config.yaml
num_hidden_layers: 13
d_shared_expert: 0
hidden_act: "swiglu"
vocab_size: 8984
norm: "rmsnorm"
norm_place: "pre"
rope_fraction: 1.0
extras: ["capped logits"]
init_std_down: 0.0
schedule: "wsd"
Below are experts of layer 8 (counted from 0) of a mixture-of-experts language model. Rows are named router (the router's row for the expert), gate (a neuron's input weights, with its number), up (a neuron's input weights, with its number) and show model dimensions 0-127. Each number is 128 + 32 x the weight over its row's rms, rounded and kept within 0 to 255. Numbers have three digits each.
Before each expert's rows: a language model's description of what the expert responds to. This comes from a sample of Wikipedia text that the model never trained on.

# expert 4
It responds to: Credit roles and biographical verbs. Role labels and biography or credit verbs in film infoboxes, tables and bios, such as Starring, Preceded, born, released, Candidate.
router:127153109125104136097152097180105112116168116106134150117130138100152115144081139088082087164135190091095103129117182136195186128140102114153164167089146145142107152087102107081076182112159152183121193156152109182141104116106109119131100176170158097129173164144100098156081140148131061102153108130113109156103124130102109062094091092117086129166122158132127185203118089179118155056162
gate0:089102139106096143151104110157168099163136182145139102097158152118138128124161079195187075165140158189078114030094185091103143180094091133099124119137129160167140112179103090075071156092091137126169159155133076186120143179126122133096105119136088117125131145136165098165131101129126132136082132144135168134100163144163136071138092112135071130166089141141077171175075118168141116108122
up0:141159138100144114126171107134081177099070081127140152125082171125121111139178081126054154116112113094142170136144070178165091110110117065158118104127173139117148104104117091170100132115157113112132071160154140114153141092130132133162100147152131147068159097117098142108162160136206082153168150106146168072153170171055151175080151125081089177107144133128155152111166149127112071194157
gate1:121204122089086106123151165118180162169151159184137121172082151126089112162131116117059144157085157126141132154163119124155140114077151159129072171035106123088111140148149124178139141100143149129105175140158104095080161142099158163147128077149115087149164153122143135146148141139113152096215140113081187219158091112112159094075097139096121129103110142102127149169119140180118179126112
up1:180078103138188152165128115084100103073121067067119135076192092111116137110193146143182105075162126144073137085137143124109114111128122099124126103208100132171130099131134103115148081143145124118121094140072152122141110029122108062110112155113117174085114109110100092093142127139108136141077098152149116085074152103127130100189166105158133139166153105156135111076097085113138068113146
gate2:124131058125083165149132074178172106130100154111177112128091137142168099137083099165126115033073143100106114146098102123156096131094138097115178148126150177111161167111182178163147151061137150134097087122156100094163158128107158172132079117144165135098165138146139171151100125129145137062118115168158163119157118137131142119084152182165148142077146173103134177142094120153091048086173
up2:137203105130077132170180151184121106142082118096153126149067129099131142139158102137130172072132121150059153161140111069129156151129121149113134114141124121160148109087131145101052127093187131136168108128043095143119139088115063155120138078147102201165181087080118144122131119124083107132094129128125102126120107146098126173155102100179169151128155190146193094090198115127121117159158
gate3:136149093086143099116101114119146155139141105090103150145136151143199152090151143133084082185135110086107125173127139112109140157036053148173095120086117112122164153147147151101179168164162099146160053140139119119112110148125112102141147160119131100116117127139181101164064140177079154127124081056131057113142076183145139097082184147148131124106119135067135080067147160148154155106108
up3:078135121082143108117094170097105066158126061118097172098131058131130157149110123108092156146152109132079175160130110066181122125096083173137051093101095088074124134112134135130142155196142120138121139134078114114133137184137169155130153145160104160137179102108121163188077167182116146140078186130126095161135122148102123090062110087169096121161069169126147117103143125105178137136157
gate4:158127144083111124130111132141142127146095233147124165141122098118126168136125126149175103165150157155200110131153184142126143175120076083185163169152181144114127142103132095183145189116142186162122173144094134147123108100090084112119112047167123109138116135102151101121153132158100142100146200099126156118157121140118053119093144122135067150137120194126145163156056127112080168087169
up4:095185141068136181098155192147152177111096207111123153114155116104150183139110164092106107175124141148168107055122164139148125205126082108105143129132127127132123102106135120155158107126189142186145177176127131091107121113069141136051085118145151113137160158173088072131117153159103097086145161104105149132164125130048084151125117099079121152127095139132128156126077166135081119084143
gate5:152166108136110088089121144136108056173096148128109109147181177136115082096074113105075160071103143090103135122098120108137161095167130109125115136123059081084130073114080150144160172104182132172122132074071121157119164098118135123141134116079152105158064206107077142094102133104123122136109087121145173195121179192153119098101111081144142096087089127087125156135178134142090146122112
up5:115040135117154144161124153123096166101165156133159168103081114097118148128135136149136117116167102166125168113109051165185084139081058163100175088138109168084107182092114114082144074114142183089077117162170130093146191131121136143151138115128105142129155104120167078179125131164125120157147136098089111159076124120130156110204162179134176121159075138152094119077099162096135161145146
gate6:196133059115159112093086161157097152138123165118136111129176100073128163158137132134100079134120186132132107105058125160094071070150072163048113107136183079138119101147131153131138117180138133150089100138140150143059099155099111197170098111128116113100152153122100155144122130100162092099118087161133176155036113151108099139172157152120103102131082147146169144123085147118095169168129
up6:212123187125109096198155154136113163176155176096183128153137102164129093128109159112164078141105146102107095115143169111081159141084170136174155112168110172162084143094154103137065106124107140129114112085122048127086119143083177098101126105114127124135165155136144135154107153139076140164102098180204103129136065114192106152128140149190122184143101165145125104147122165098163117099129
gate7:164090121159124128160135137148115042151145092112150126054084092120107098165104124050118109134180145083157143075152100126144097170119117132176143154104126140086057117097100078134202160087102165157123143114064157137135096138094130143090102125147148115108118124107111114113154066112108082087109131131119153135106112137174086087142088100132109154170120087212140098143124084045160132099085
up7:170127127203119146091174177148087057157082100138112190107120110142086089158129127032096154131173144109099134091155127119134152176134107176132139154144162137121102107088135116108167153065114098150132154107102149191149145092136133152115124110127087110103169065128163172164118090169127092093082136089156132160129114125164031100118104107163125148182090146147143140132117087161187144101107
gate8:116175122161219123164058153160100107141148061121167158074114115082101153132081156182129128118113107184150188132059146117091134149138099136168129127164137085122116196132154136113105117125172136164145178121121143131146103153142110122145092159168185130172109130102093186128174154129132101138115140118144059166108117115125147146082070121138137116134128207150161171103152128207117099090171
up8:091149087202139137191163137116103106182139048181084130117115151117110134065136159087094106157158126096101166143123182147097128077114123144105114147125076102128095156085120123121120128105097188126120146110120139168113161083148166097129143136173166146124177102150090057170124160148070152120080143138156175138061085195114113133150138103133140172118153143188092139121168101101102122198099
gate9:104176110113198100218140120155137175152114109083105139135121138109113070095096148215160117125130119118168149085163124105115157189119120139092088161142164118123114176122168156158109140093080130135118104172108156148144151067129108163124139143169154173110199087141127122183109101123167166103132152113107118125109144098082100136075154059141137132145102176150166162128079088227106140115143
up9:171094217125108163112157115134131152081120102140142148164146122151117157177192105119166120070184154151168147158123148151145131128107138145145129118064147168078154095087174167101094144124096142133099103089142054131105076175102148151131075117137090145140151071107095115139114062118173145142114138119150145137131183153047183112130150165158137123152124080127100162127108138114172059180187
gate10:114145139131138068188157079131118163114139069103133140149153132130119146138140097120144138136136170115145134138148153183133135133214136168086148057141162120102103150144131135113104208181183115101099075145139191106176152138131134127150142095172176118182125108133119140154079055110190058077109153141095111098173130122122125084071125103185099136106120166123170131152079090107100120140194
up10:098114149151146099137120119117181126096120115104129152133113118086090165079122058122114156137130177098131153109135181152158151097198096148086146077176182153123063116105162135111061160148181096107181124126184116117110201151155147142161139139146143076146133137172109046157119135116110074088087108141153142071168123134095111085128122077167133113074170094158161199112113162118122110138094
gate11:059146075165139128173108149135107170127152080129139100122153144094084136111090111103140108187125189081142155163112149150077118166063137094126118140057069140108170117157093173117147167058170152113125099174106112178149124126138187130172128086125135107130111167122119114128149141078175110148158180081137111136136154115107034134064079078098151134121177097129135083104098125131168134127146
up11:115122078223160162106108185152116147102117053116134098171130140118086144120091160113097109166092136104146158107131173181163098150058163131150133110119127091144215123118098141116118131122137102149147094112169084144111116112162163165112137144099152068098181125136076153142154175075134187147153120118115122186172181109143071129171088148081180145151168110115101103126135121184160136169156
gate12:126162097106098161200169183149160108144120107122164144135118145122099115206129125110090178133146129118066145076081098085179172095095104175165186100118156146155153157102123132142112118095131102125144136124137138158124144133074143152221145122081150181130095091141080206108123186027130111079103089144094112153154160114095101121164085110090130140131150140101152128116152127183115135121143
up12:056120120136146106137176130118131056188117152119090084165099139130199123094152156065095181122105088106113107121076111132145132110157150068185085116106122124097165123132105137117148139099136101133114130121084146136076143151132191093123156141121149133080067151092106114110152096130153082146103093147154122135139132171073116125116137124075143014077077074134118133061086127160153120167147
gate13:134147140177117163095171088145095090076129088195142116149119142157157143132128097147126135173070094090143196119164136101149204161115096074115094104171149143133095146073096135144146189115065132143087212142143090114168176190159129120128188132143153093111120103175186145142123131138109132111132156120102148146122110109153181101082160036184123136147129143124149144123123140086142154145171
up13:113133150159116130117114114137072120153190161165174144105161123142177131103141135179139121150120094170212233132175097118172131176122109123093132106123102191145124148128092111153178142096029089148053128147133103129173153150143151167092121182147170134103129139127169084119151143147121110103110153099069155130092121135178173047120152077147113116132129158090141139124121129082131110095132
gate14:117077157119134112182136095175094119117176067130112113170127186157138153110134141164149097171120127136128171082184082078117152098126117186126184143100086182146145135138097125143099157080127148107117154106093067195135110089128060151077090095129113147098125150081080057137147180110202138084125157146110187125152130081086183120120129109159097150153134145107153131175130140135091132152166
up14:111159151105145146143117145111139148166103148145177115073125112110099166119155137132144111082127172128126036171097139124107096116091161141119115093169134090104160117143116136084181111165163119130132138178118162065119076178113164066185117097110123136196077149157165176088157100075102169155075115134162066093112165101159114166139114081117126114124159136165113073108219158113155151109099
gate15:100155093199129143134165153121125117119125092129122130114183113175156131122174145100094126146123155158126220139192086079145172143087162129155093086130170131141139127128127130136105135106171112189204151129134123123138156134073103130136103158186093158154179178183106196140129097136127175104171147141111131151072126060172118139098114130123134171200110111189110165129100132109083099070156
up15:107119166203185131085176142149186080121147041167145104103082116146089118124139127148170148124088095184143115087111098092160076172157114147132137096074110150159114110121149082176156107114130095156161161101125115163177154136094139112127144182191095155097128077129090124119189121125097080107166118136123159111156113173120211109115109088100090116109071167085107152148111075125130128121121
gate16:187203153108176183126173075130143186192153110138146150108143136120168143112146125081097094123163123099091168097068146162116144141136064146147126167090089117118171112122071152155129136143108094140134077133128151132108125190058122116142199165155155141130156156190162095158155075134103107085117095144127117181101114068149172099114076108138062138183117155133138145129116154140153098107099
up16:111048125172092098090113162124118124070122150119115121144084134122118107160109088134128172127114122183165053128150117104161093119128180130184065070150155152106058087109147071128113079107141134095111154084129099162148138115164136180117047115073071151139140125090126180128138122114139142162110179135154125109139130051119113155104167115041185138110129112117117112065109097131113105119119
gate17:118119113167136130113182099112114114127142138112130190144160138093165159105103141073124129107157190117116110143106076117151081112124154085222156153165089105095194146209110172096121084104138098117135149124155117147162158136131192149170107137144072118149088151094126132085164116166136149090193131089097149168091154155131119155082145137096138048123099103149112189101179082164116166156162
up17:153163162104165101090130161169124113061078137175141096142127115177097173122188094114144093148080133131142119100082142113111109119118112133114187110088115152109162124075082079160089159157116150089080144136138146176113125134103056194149138125137136145063133149138114070142116094160108129125110198153114172179138098093145131104145126095138107123170210099052128107095085170089120115081095
gate18:163121088191188085099219142171096132084128076105145176113144089170123089130120088138115096144113152147066115120161186120172178140067136119128152117120106066066103138121143109123121123110111125149137137158133138157107096093161123145124129109151078176126163111110103150140066113136127157114147158151173117137095079153100188075098142086120122152170112128102168134203065111204141098124149
up18:136131199100117138150061135084188121147103119135141128125131124105190141072119138079167154080150096100126146194117115098081083150128088139126088081129101207094124097092122115155078073126099078160109145123135091129155110139129111131110176183108126129111117178114160089150169115146117114136086135120098080105083155088152106162119108176115146059092122101131131048113184148102061171113102
gate19:062117111149134120121161092110155045108188122131108146134093128155174080199128082120105106172134081093131155098124092116135165145116130130119186121080176085118124116127151144140109164192176140149065192130141137229145133109174092139155169149124079114169109101091095114096108113136100104125097109110155105141159176166127187125180121099148151085176185134107117086141146117092109151128095
up19:065170139153113195095118102147108114095151145144089120133120069133121078129129129076140086181147124086114147142091103097149198106107087102125168137071163136088126151110117119151119168157166173147123164121154153209181161074168088155105122128158105122152083146072125146090107172100158119086151099112083118115103092134118162102152042119161115077161180170101152115112160145107066130092130
gate20:115127129138133085101161111126152085133140119115111144131129149064133097148138143064076131127157065153074123173102111061162126153144106090118104097101059127151093067120167130162114098174143165103121128192096164153154154095151137158079178158066139068211104135099134100129119138132122066104123077101119160127145205130065124150141080103160098160111182092123125126137138097188122112112148
up20:149134151134115111144084139138139142151124138125170125110160139205125184081153138154162100133112120102170131104124129209130147079146130160142120130168175160112140153144060107098077140125108060107073143081094077139064151154162112129176081095131102176082113100167163150144124144147188127112110180145116081130085091136184148120075189162110184071104089163132091144080108107076120145113127
gate21:148098113102133126131139189128105064148127165154199127100173112100071126098141123162111117145134138054116128139107130113086158066107128121127105108069082160103128133087140100095109099127068178175067146113158115170195139065160126099142083139089101139096121145109117116118131229115122145124095143125165132141109147106139145069156071096189137146127150138113049164129102142163056115133139
up21:109120098120146137180146083102126181136156174140057165112156090169128145151135167109121113136181110161179114134139063100205109164179194153089032141136183138196141122148076127127159130166091058130180096095103094113117139123113119115114182112140110136186162163148111099126126102118148089128189166159128116107166102118110140184109144136121138119162094117144147121148169114118188116171119
gate22:157173167152088128152135121087098104142117067124166135153129092109191116196135141173090129114110131107115121115128125085134142127111150080126225108091135081119117133152147121151146158073174114134036182164105134185109130124099150121132107159127152127156189141156095093064080081125138151096127095160098134178100194190091102110095122154163119155154076186119153103149096119076126115125137
up22:138149123104130177109157178117072169079143031121102141157104136198141107155093115144071147146117166076168109133053109120121170126141120124153128106158115084087090072144127177127177145148119114173086167135191128121150110060106159101128106148154111151133170106108115124116132195123132166086130112128089117141152145127112137139076139184114091103057073106164146087165138162167185121123160
gate23:157133086126116118145094140136134112103145155150136103119130091133147138152103123054076136088146093094111164164184101123083132122170078133104061147158134171084148090124107149167160177122128168106123158131128128134094163148194065118135102154108168097160077118113137145157105070166116088146074150139122116123153042097180095160180193169124146105098213100116146077173093140147117177138139
up23:140098146156147085122132132123159150164117159125146165123175173199090154109097081161141116091128132100070135159082184139076115186102119086118161161092110131086116115127083173057131174155141063175143170104104120114087130099163094134096127141172082070163150118071142089148100142140092115124092126192104091132110116136112104088161089171112134123123108143118104103087172093095204145065133
gate24:116135194104067103091105104140137115118147078134145137077160158122139129083099208104138109166133130059096134124120131094086132052091118145138164125160117151115113095168087173146173050099133152138152120088155122113111130080159132123182144173185116181056099154193099118112129051120129094120120134116071142114130105178097088080165074112108133114106121075164087127114122113108130143119105
up24:143139139118118120091102198108097120120117186157136112113071084121143129134158087167124165106064158146136152159205112183091106151168053140075166133179139113163116164098176089170083166062119090122043113111091194138080106156105181140075120132110161112138116133125114118132108157098129095137134130118120127180126168122096175114147151108122162160096175100130122154112145127183154101190142